Weights of a small mixture-of-experts language model, trained from scratch on English Wikipedia: 910M tokens, 7351 steps.
Below are experts of layer 4 (counted from 0) of a mixture-of-experts language model. Rows are named gate (a neuron's input weights, with its number), up (a neuron's input weights, with its number) and show model dimensions 0-63. Each number is 500 + 50 x the weight over its row's rms, rounded and kept within 0 to 999. Numbers have three digits each.
Before each expert's rows: a language model's description of what the expert responds to; "comes after" lists some tokens at least twice as common just before its tokens as in all text. This comes from a sample of Wikipedia text that the model never trained on. Tokens count by the router's weight.

# expert 57
Description: Title word pieces. Early pieces of words in quoted song, album, film and show titles, such as Muppets, Better, Dreams, often after The or a quote mark.
comes after: " \"", " The", " a", " the", " B", " D"
gate0:441461514501475430357509524430568490455482554480481465513494558430539420557592411537507519570518469440622489499430560483500602359516488537497508495486509499517485465465532525500551549496584625
up0:466485521456488483365528529459538519496462601477420418531473574454507435586557458571538551465474439511591565460412577501537595406490448527483481513531516492552496407460504479501573636492507565
gate1:548441550465479532477529498555451516453570566505452591389417522562490466565516454513472452518459510441476500534485544464550585591410541491503421521553437570598494542537450494534495534470529483
up1:492541511486559503396529572647475462493515577589458586476420543523507518522460558514509496582519492444454492457502500522427527543466592471646450455556489578558552529591500526507443526456441426
gate2:527489550414487454538439467476427599461532561482365476436483451514532543472511578540496487465543561475494497591401445427438537585529526514508474445503461416512552469570424533484501479520555466
up2:491497477494538532521517492482442495446474447523536422574528503512536496539500530452530610529398493531507509405598533476524535480463387399503551504507602577492443515481480440437558546422499500
gate3:514506593461529536475546508560595447542544504466471506536491485475556424499515517475552413506566437478482536462479428577532480516536464557527491485464481505459564470550531517461472439462567525
up3:445413407438501503512507521451595562554482511504387494630568506528502492513582506428401419525519486511578517571546522574492469492455488442488543511485455517495502454425471551416494414510418448
gate4:440485542548500508474488536444521472497520466508524495533502474534458489528471561522580468485426561518502575508426522507510495490503479532523547537453502507527347515366524565573467483508419593
up4:548497513460568556531525559453550445519463595535420531456477480399455553538542501498531490491518451545527455553622637484443526524483485449551563551548531460510446458523429543482511528628473526
gate5:549501614442479482555542453573475525534513468562511465518455535464429439436476505558518506424431408415445502442450468460504413410502510481424482553589498521533405493498470519566451564534564578
up5:453496527486495554519489510528478483486464485481555516410436464507468559521507429479496587544618597543446485550531569545544575537503481475573492560464525441611540509564447528550559517457435495
gate6:491495520536469505529536543530517457552476527455564536538557395510538471456566434506526438468418461548553480492548489492603559533559493424545508619484569533601560477509525526472446563436468475
up6:508509464455529489447482507546451534464522472497448434452477603461471543554442536506533490424563526511471529524493513522420502447436531585451531409455442460413463506459425537541483476499571521
gate7:493493446444406486473364480557540455486463460540564490487458478460582586448485527482457533572454423535485542517571477616559495430572518466494432506616449420487452425481538629552495537556548485
up7:385511496515487549522470569486523585364528519501495492518558485522542507475503477568512485505349430524524577521607486505611454400441440508456461563498427591472462575498462490513468614539502460
gate8:558491623534430580527481552530535450489554508524548477523459531443547495450456484591443494496438422440545451435492489572526513459396404500461471386474509487407617459568508524468548460547541561
up8:498537529566468484480512472490546539534549550415528446453402500473505527439471532532448553490450509463465559514505489562578534472464439507530560461511458484529538492572433568432473444470523529
gate9:551508564568548399617493472481455498473578572456493481575456550607580496449483492494542473480524493592495530515512466570492540545502396474514517577463436530602406421464476501479534471490499486
up9:509438441418444536475562545598474552529452513493485512546470478479452484565477464428532462536523521540432532508459492561535457496512491534476448497561514513551449542541426517642564465415585566
gate10:489499456339523546384566547549491505509510490474430535504506410504483518566426449541526519560472442512488496526456502556550438498620558445542533506570545467490515404470473568464454501561507434
up10:460441476353491513378600528586489480460503519519506567485481435504575549516455466562513529580496489540513534523474491580572374415653478479528535477494533468517485466537499497502468529535529431
gate11:583488480583516524524451509476488453572519493538539483464496513485565561539507519416501552526368523530549524452498441609586457502465501562449462536498562523540438520481472534481513530468524501
up11:442420498455501500502427549590594589416505475530455541510475509427498490482503564525486534489557530524454470601517496464564546436391505444568539454521512404460483518508522463554423429547492569
gate12:543533445495484507431519538403452487521530508402455499477478514554497460499477428514535551451460463466571525490508571544582472502463585526572500507492597474509433538410517485553450455558449525
up12:432507489475482489570416383490470476451479436536409443482542557406561577516447543485537555505533528565492565477520449420500615551567466472516504512434503479464455505549477487539563517509440466
gate13:576488564582485554535531527551439340520547462512511426569532538557459480544591526464495487471460473502513431446553502551585470466596528542532501551502413566440457608559463480492551486503544459
up13:513533535461548458504455481498542591524484520605494510442451487522541477403476489496522520567462471554525420581458552462392527495370469549405500487473543499509487435541490497539456553418442482
gate14:513474487391506486521504576514590486632461467482514471452500524567478614444464525468478545565418494444563555423509495502421499487538496540444441423504427534510500510446479450499361473501531512
up14:466523517459512597484494483525447518456609462468509397538575595505464573486489445513400522465623522530480526546486484530530543460523501562447460518421520572483568459533472544508507470504465484
gate15:510511556459479569564423567464607447537557485463530498431461419524521462526490500454445471496508501593542514580514532453430481537485516575528463468505559556490597505451420552497482527438538448
up15:436554433453468586474546441436461510502479565434480571507553480478460493434544523581486562539467580469579537542476538517600545510465561477460456481565490418545506467510603477440514504469440566
gate16:448464436443552515463500492578473465596453489578514577526468450407529585485555537553472527467527575419502359501480608532421502556521423570505521494565529478643530467506428462602523585513572507
up16:512550510547586525532512487384439514542438473448548391464523502511488532515414525515529453445563517406484621449490399561468463464486443593416522507480528454384513539526544386447448527440408562
gate17:417543461504522470490497416549562423525598521504469462555571520543476471479489451595607523566413486518470543489497499512381489490393483462520473441427509449562587490443527515483598569552536495
up17:548506471453482529461542467532587478572527532468555409546563576608438501395492554552493482449478520442499499472625490470458478542488468428469488495466428530483467521531489490490511480485510498
gate18:530583581485456531519479488554500538508485500568550439521499506498487485525476468453519481504571483574520471440456590507643587435515412539513524449469504549533509587527478501470622517541458492
up18:548593390517457441480445534534518473431517485519460518486500481578492542383443477444510506455565521491554493434561481503515584487564481543643472544426490468533420519537567515444503500481499554
gate19:523506501486438495547471411557517533466561549415469458446479514527428470532472485500546514571463454472490430442527481583528497403559445602507493439459573508494597580430446478496479582491401557
up19:418564428549468530534551529458525481459424442526479521450540519585504481415430514443533545464547476505520563410427524456548396574438507486518539595577493548523377434579498535436387546557587492
gate20:466515487503396472526475569488496434465580547505534465510469484523495465526502493587434488522552479552434517449495442536530458549609416514573416511494485514511543501519432549445490435511587425
up20:451486405417493540505475551522433622547451463437515426531475593485572489529406528472500522540491427487456497479534432483545437553445489536487486601524459534561533537546534393481500587532459559
gate21:541500594493540610543534563510465418531474531473560467501542449547430517430490570480517408478511502399528494422460552471474586467534524492556394507413555443527537464589426535634503405549587517
up21:527425500515442477433455439402496480495585464540461447556400558532493466581571492512483582553461525542481410575467450470614423425394464487511565406516514482474551527552442508457492565437484363
gate22:569503491437462537474484578471409495546520524480561579527384399530413475508472488508514406471553500479447493540448528467392463522491395478496487554478433485537509508511474536541506489448558477
up22:537497504468446513478448518458489538515565617489550553481496504531463457477481442521551413481565534547482456521471524465422538544548445504533442499499437529510495499513489529572454506518534472
gate23:515551534449501458496475498490459469590479442512427458514541530478504462518475474555497459393483479456491531551406409553520517509535560482473353479516529569566517498542527592521467558496449476
up23:428510494489557547460503549480484397464582540524502561409459517485512520518460454409516541550426558492537529486443400584470536530547516460581460491505552495494473528433575531503423445506476475
gate24:498539515430483472443429473490521583540411490510539535448456541534478562507563538479488438521491533506527463462506560570512487525444519486455404442510402514577550543491570565542579515479459507
up24:489499534494535505535639541594431431390586544498522503557510473500540480502397519426527473486463492503501520457478424454509495502575476525541490448535357543506465488557463479502455493482465491
gate25:546483500514506406512527545531521502516467492558526503418424504405466578501514533564587482516446410542356486462519525487474400509546498436438445456473419508426408453443560513462528522522448404
up25:570441557465444478561456481480501557454485549509487525470454563397438418444532456392511394410498478562418560482475437607543505511479419440462461439576490471591454497463438419554529561541515452
gate26:434536511449480504502460529502499505435497519390608495537477478428514495518501462454600398455436477591463463502580523527423505560491544517521426445531571493554532520537586484496545475500568532
up26:464578510463503495410488538478475508391475538452533467430522469501503511516397419459517510404484545590495375544482487608423511553454624496547490474566438566517583487587537471447568435513538565
gate27:539468506491564528419375547471446440531405500555627437539483547525569429525500546488514513407460476432493500592460489547462497550414531386440466467533479470439568546492535585510448525526470457
up27:525525488536488509560482541526548541443512467512517396413492471561601429508466415530546509450467475575516489486563445462400522487428483440457501524502451525525540493544415537573471490531548483
gate28:537506485504500513456557459531504591460570483418436485515465467462459471538654476517436515482600558553477532564403547531451420510478541501510460478543519537502533483393599447524588536499586498
up28:512485523473507517543469554518532468531652549463528536496470525591380416573462491447459531511476492614452559462498478512523505474495529540566497514422538430460443364546439427583427548620512439
gate29:564521541360492467540522524530505421580490501495487450563454488490539547458571626444384509429487494529491594432365436586487566429467485502437467446389483472507515584524465526506377477658496505
up29:539488499603511500486450489455529616470545484566503595517537547476479447483577405497554490581551516509516437544556479441507503546533562440510493494552584513518577431518520456530639549412553541
gate30:569519506564380493547540552487467454508552513513492498499451662469609476495466448427574528417505519479490542489480519570539477565492400480483511547577482557552546512418371600501469494520420546
up30:500608564472357484603568573533458481560530572631477534468442521519574598462484508456592508444468573538517509496542492560469452528523430441469545476521502512554498420538458513403473445571438549
gate31:459488579437502461492531609530524574410479413547502562386427518466519509528385509473409455451437445532455429549366548506457562464577446446498618442448528494528514464600599481538601453514490430
up31:561468560500451459516556594499556563534549517525503501407417459489485565451507491504566465475456452556450464437475519562497556480529509468504526423468560575483460478506497490561541486570467437
gate32:483552476568497523491430514567541428519461477500557429567574584411512435559466572616395537510537533495498487607476610481505508542506566575434437424528546480406498534497455440535576467506490475
up32:437431509456507430558465584459504504489532481521480551517548388580488500471504533480505562549428448500479542368493566408524608456469576591506532468419514450618547526550562432464477521549463442
gate33:542500482517517588495580472487554453536510413512560502509575428533406561610576377442589484460547587416470515415524513435447403467484578446472568474518546532500451541463445449577544503537461448
up33:432540474523417559562432514597517493533494571526526562578488510516546466479526535499630514554490516491416436577552508521482505425497468499550515451464553514487422509586580502467502524487617607
gate34:500494562547476514440548527445590582506513615443446477414498395510536450522532558520490485432397449530432472483543536493524530472435499499509509495513500557466432548396460525482435481455507470
up34:511559415482533497514405575565500459520573398455530477467501534493518547569444511600525584485523538507489520487424566519495409548424449488558560531531510558473455501558514435515384483574412551
gate35:539568498602565580491517461469450510559551443527512608514535514528570504492545489445514544526534505422522487548484540616467474416520441512484474460552435549457447443436434357481448450403469465
up35:511500493499599581545489459496478543560471451591531582530561430527466598535572484462487553525562468508488526453485440563424452430537517486543521502478433528446487414525484377391528522559527439
gate36:471435495462521490484591455470583478456529558519418499415463481393443553577553484478515427471451491501490531552536522475418460530514577499502498504464470452555512506485497462553512432548531483
up36:509595426469533492550477581424504505524415446472520495491530562501482421488418468469503480521530576485529512487407496499521477611553588485517464502484487463529466517434586542492526605546493488
gate37:517514472471387512469407541508505540445508479546515498399494608474631537529575465513516421553598495506472525453530465467538452557554364498578490467526458571495509515512470480467431512513515429
up37:478494537525598498464639445507499444518535525493478501590447401469476486499466546469442529426455567498531456520509499519555519518472565500412518446459465453484568535507486540566535501429544552
gate38:513424573521483495488548543480484562378544483479496477455522539507497511525425491499469424404463459508520503554509534443532505468479394578467421483436503472657463533513498485519572579524582522
up38:528514501432508438411521509580426577435563521452420516489468543515428528472408489419449466475466409532575541499592539597553594515510455541555475449509393391553443520494490428522536424496503604
gate39:567427574481469496509594559493536484397465572560490439401514487552483547573508471542497519556499477485497442512533510467415495502482498611497586519441411438505554532602480509487484447519467486
up39:572452543481521533504585571507538497436518529572449477419517476522488535473548481491433572598541486438543516495496470500439492487504414532485534546478463483469465530626511418520456481491548396
gate40:437428507460553467551447533429498402583554411477439554612423558466511473530448467541541480449440459540496455555417570545413480536455500499461419537551486483540464552477589512399572483536533609
up40:553509569530453578465534551573425404439521539447534562495537507526580623458499425432570442493488638522519539490571466458532478503530533463511618515518599536480515437495469566541566480411447483
gate41:557397582551542532461424479515482541518618428518489567534453498489463508507402568473489526477483488401563527427455465520516416516444451556498472517493511529503496495499567457495546552557474534
up41:454498570516478485431487394558572562471556500527562539551530539493588535435503455447483564519551575439409600558501466504500500503514521519470565470483459503430522535513524485496479524531594529
gate42:545501493483470481571480610508411499506448432526480485441533484573522467513536502462449473318518457483514489513456472455528334511563448564512564464484504458453504425471407471533511508457490514
up42:514484434565496544495492544398575554486518474455475532661427487534425582444512565622473402488493597541485559533537529500520420450463562443522425474470510533490525511491522447556523524550542525
gate43:594523549405407472597534505527464597483476483578449556390611457525551587457475518462560566497486532398454515511443582540466557462511561640427408515452516446511543573505441530458489495497511507
up43:481496522465418497545495463452529523447561452584441474415523527474503502533443525459531445568442528473442508491568449500441434523600477496444472517481506404452550597492494487502506466511527522
gate44:496411521487508567409595459485576565610539494439531582566419567449511459552562492491485429544569513420538422560529488498530553433437465454467419476494496544501536580414502396478522354446459543
up44:480498496438462503440602582455532544638447467445464504479515526475491506586508498481450526523509533416572454482556540545535504527476552452456470425500507534528472475416522518515496396444458552
gate45:431515541462472377505500519531463547498542524537591568567525496579587415494458570564561493553493463551496518452463517570440485438497503482552424423491482452535518471507434526466384523491490604
up45:466526548575450485543478474384586409530488471516411466534557397440592413493489436536428544420553511458471617490552393506466487559499511579505531542505498580427537515538463569518574488521459515
gate46:486512516479543488511568406605498410571421440452513383490495550544503397405441527476554456454515546466522512553461522528509431488500479513516562423512580456458429493500497459454506502462522429
up46:562517530457497491492479441567567481446443524516468456523445523451500418428394520514488478435504430494498485445521611527600499433536519498450495408536478415528396542497453482438469504471514474
gate47:512486555572558463479509541436512513529633588488515529447481547541450469541455493538428526522493487501525519476495499505448439450542504470529468387419487471501480521443439519478485520404463518
up47:555500559572473525464444544473479504450584544511553483549506508435530527511540460579503481521532500511550493472560548500498472386520442463551532513402507415469499489489453552550554567470395541
gate48:507497473431515530387480398464553488482490428477444442495550498589472381533591525541515507512490502445547504517480485548487491455533445450400547407504460468628475457442468408490439453480516569
up48:447413418364409502446516501481611511500580526523524513509597489458495548503543540512491533471528378521568558444502436481405514454589556554492443439542574473573441482524436488543482575385534562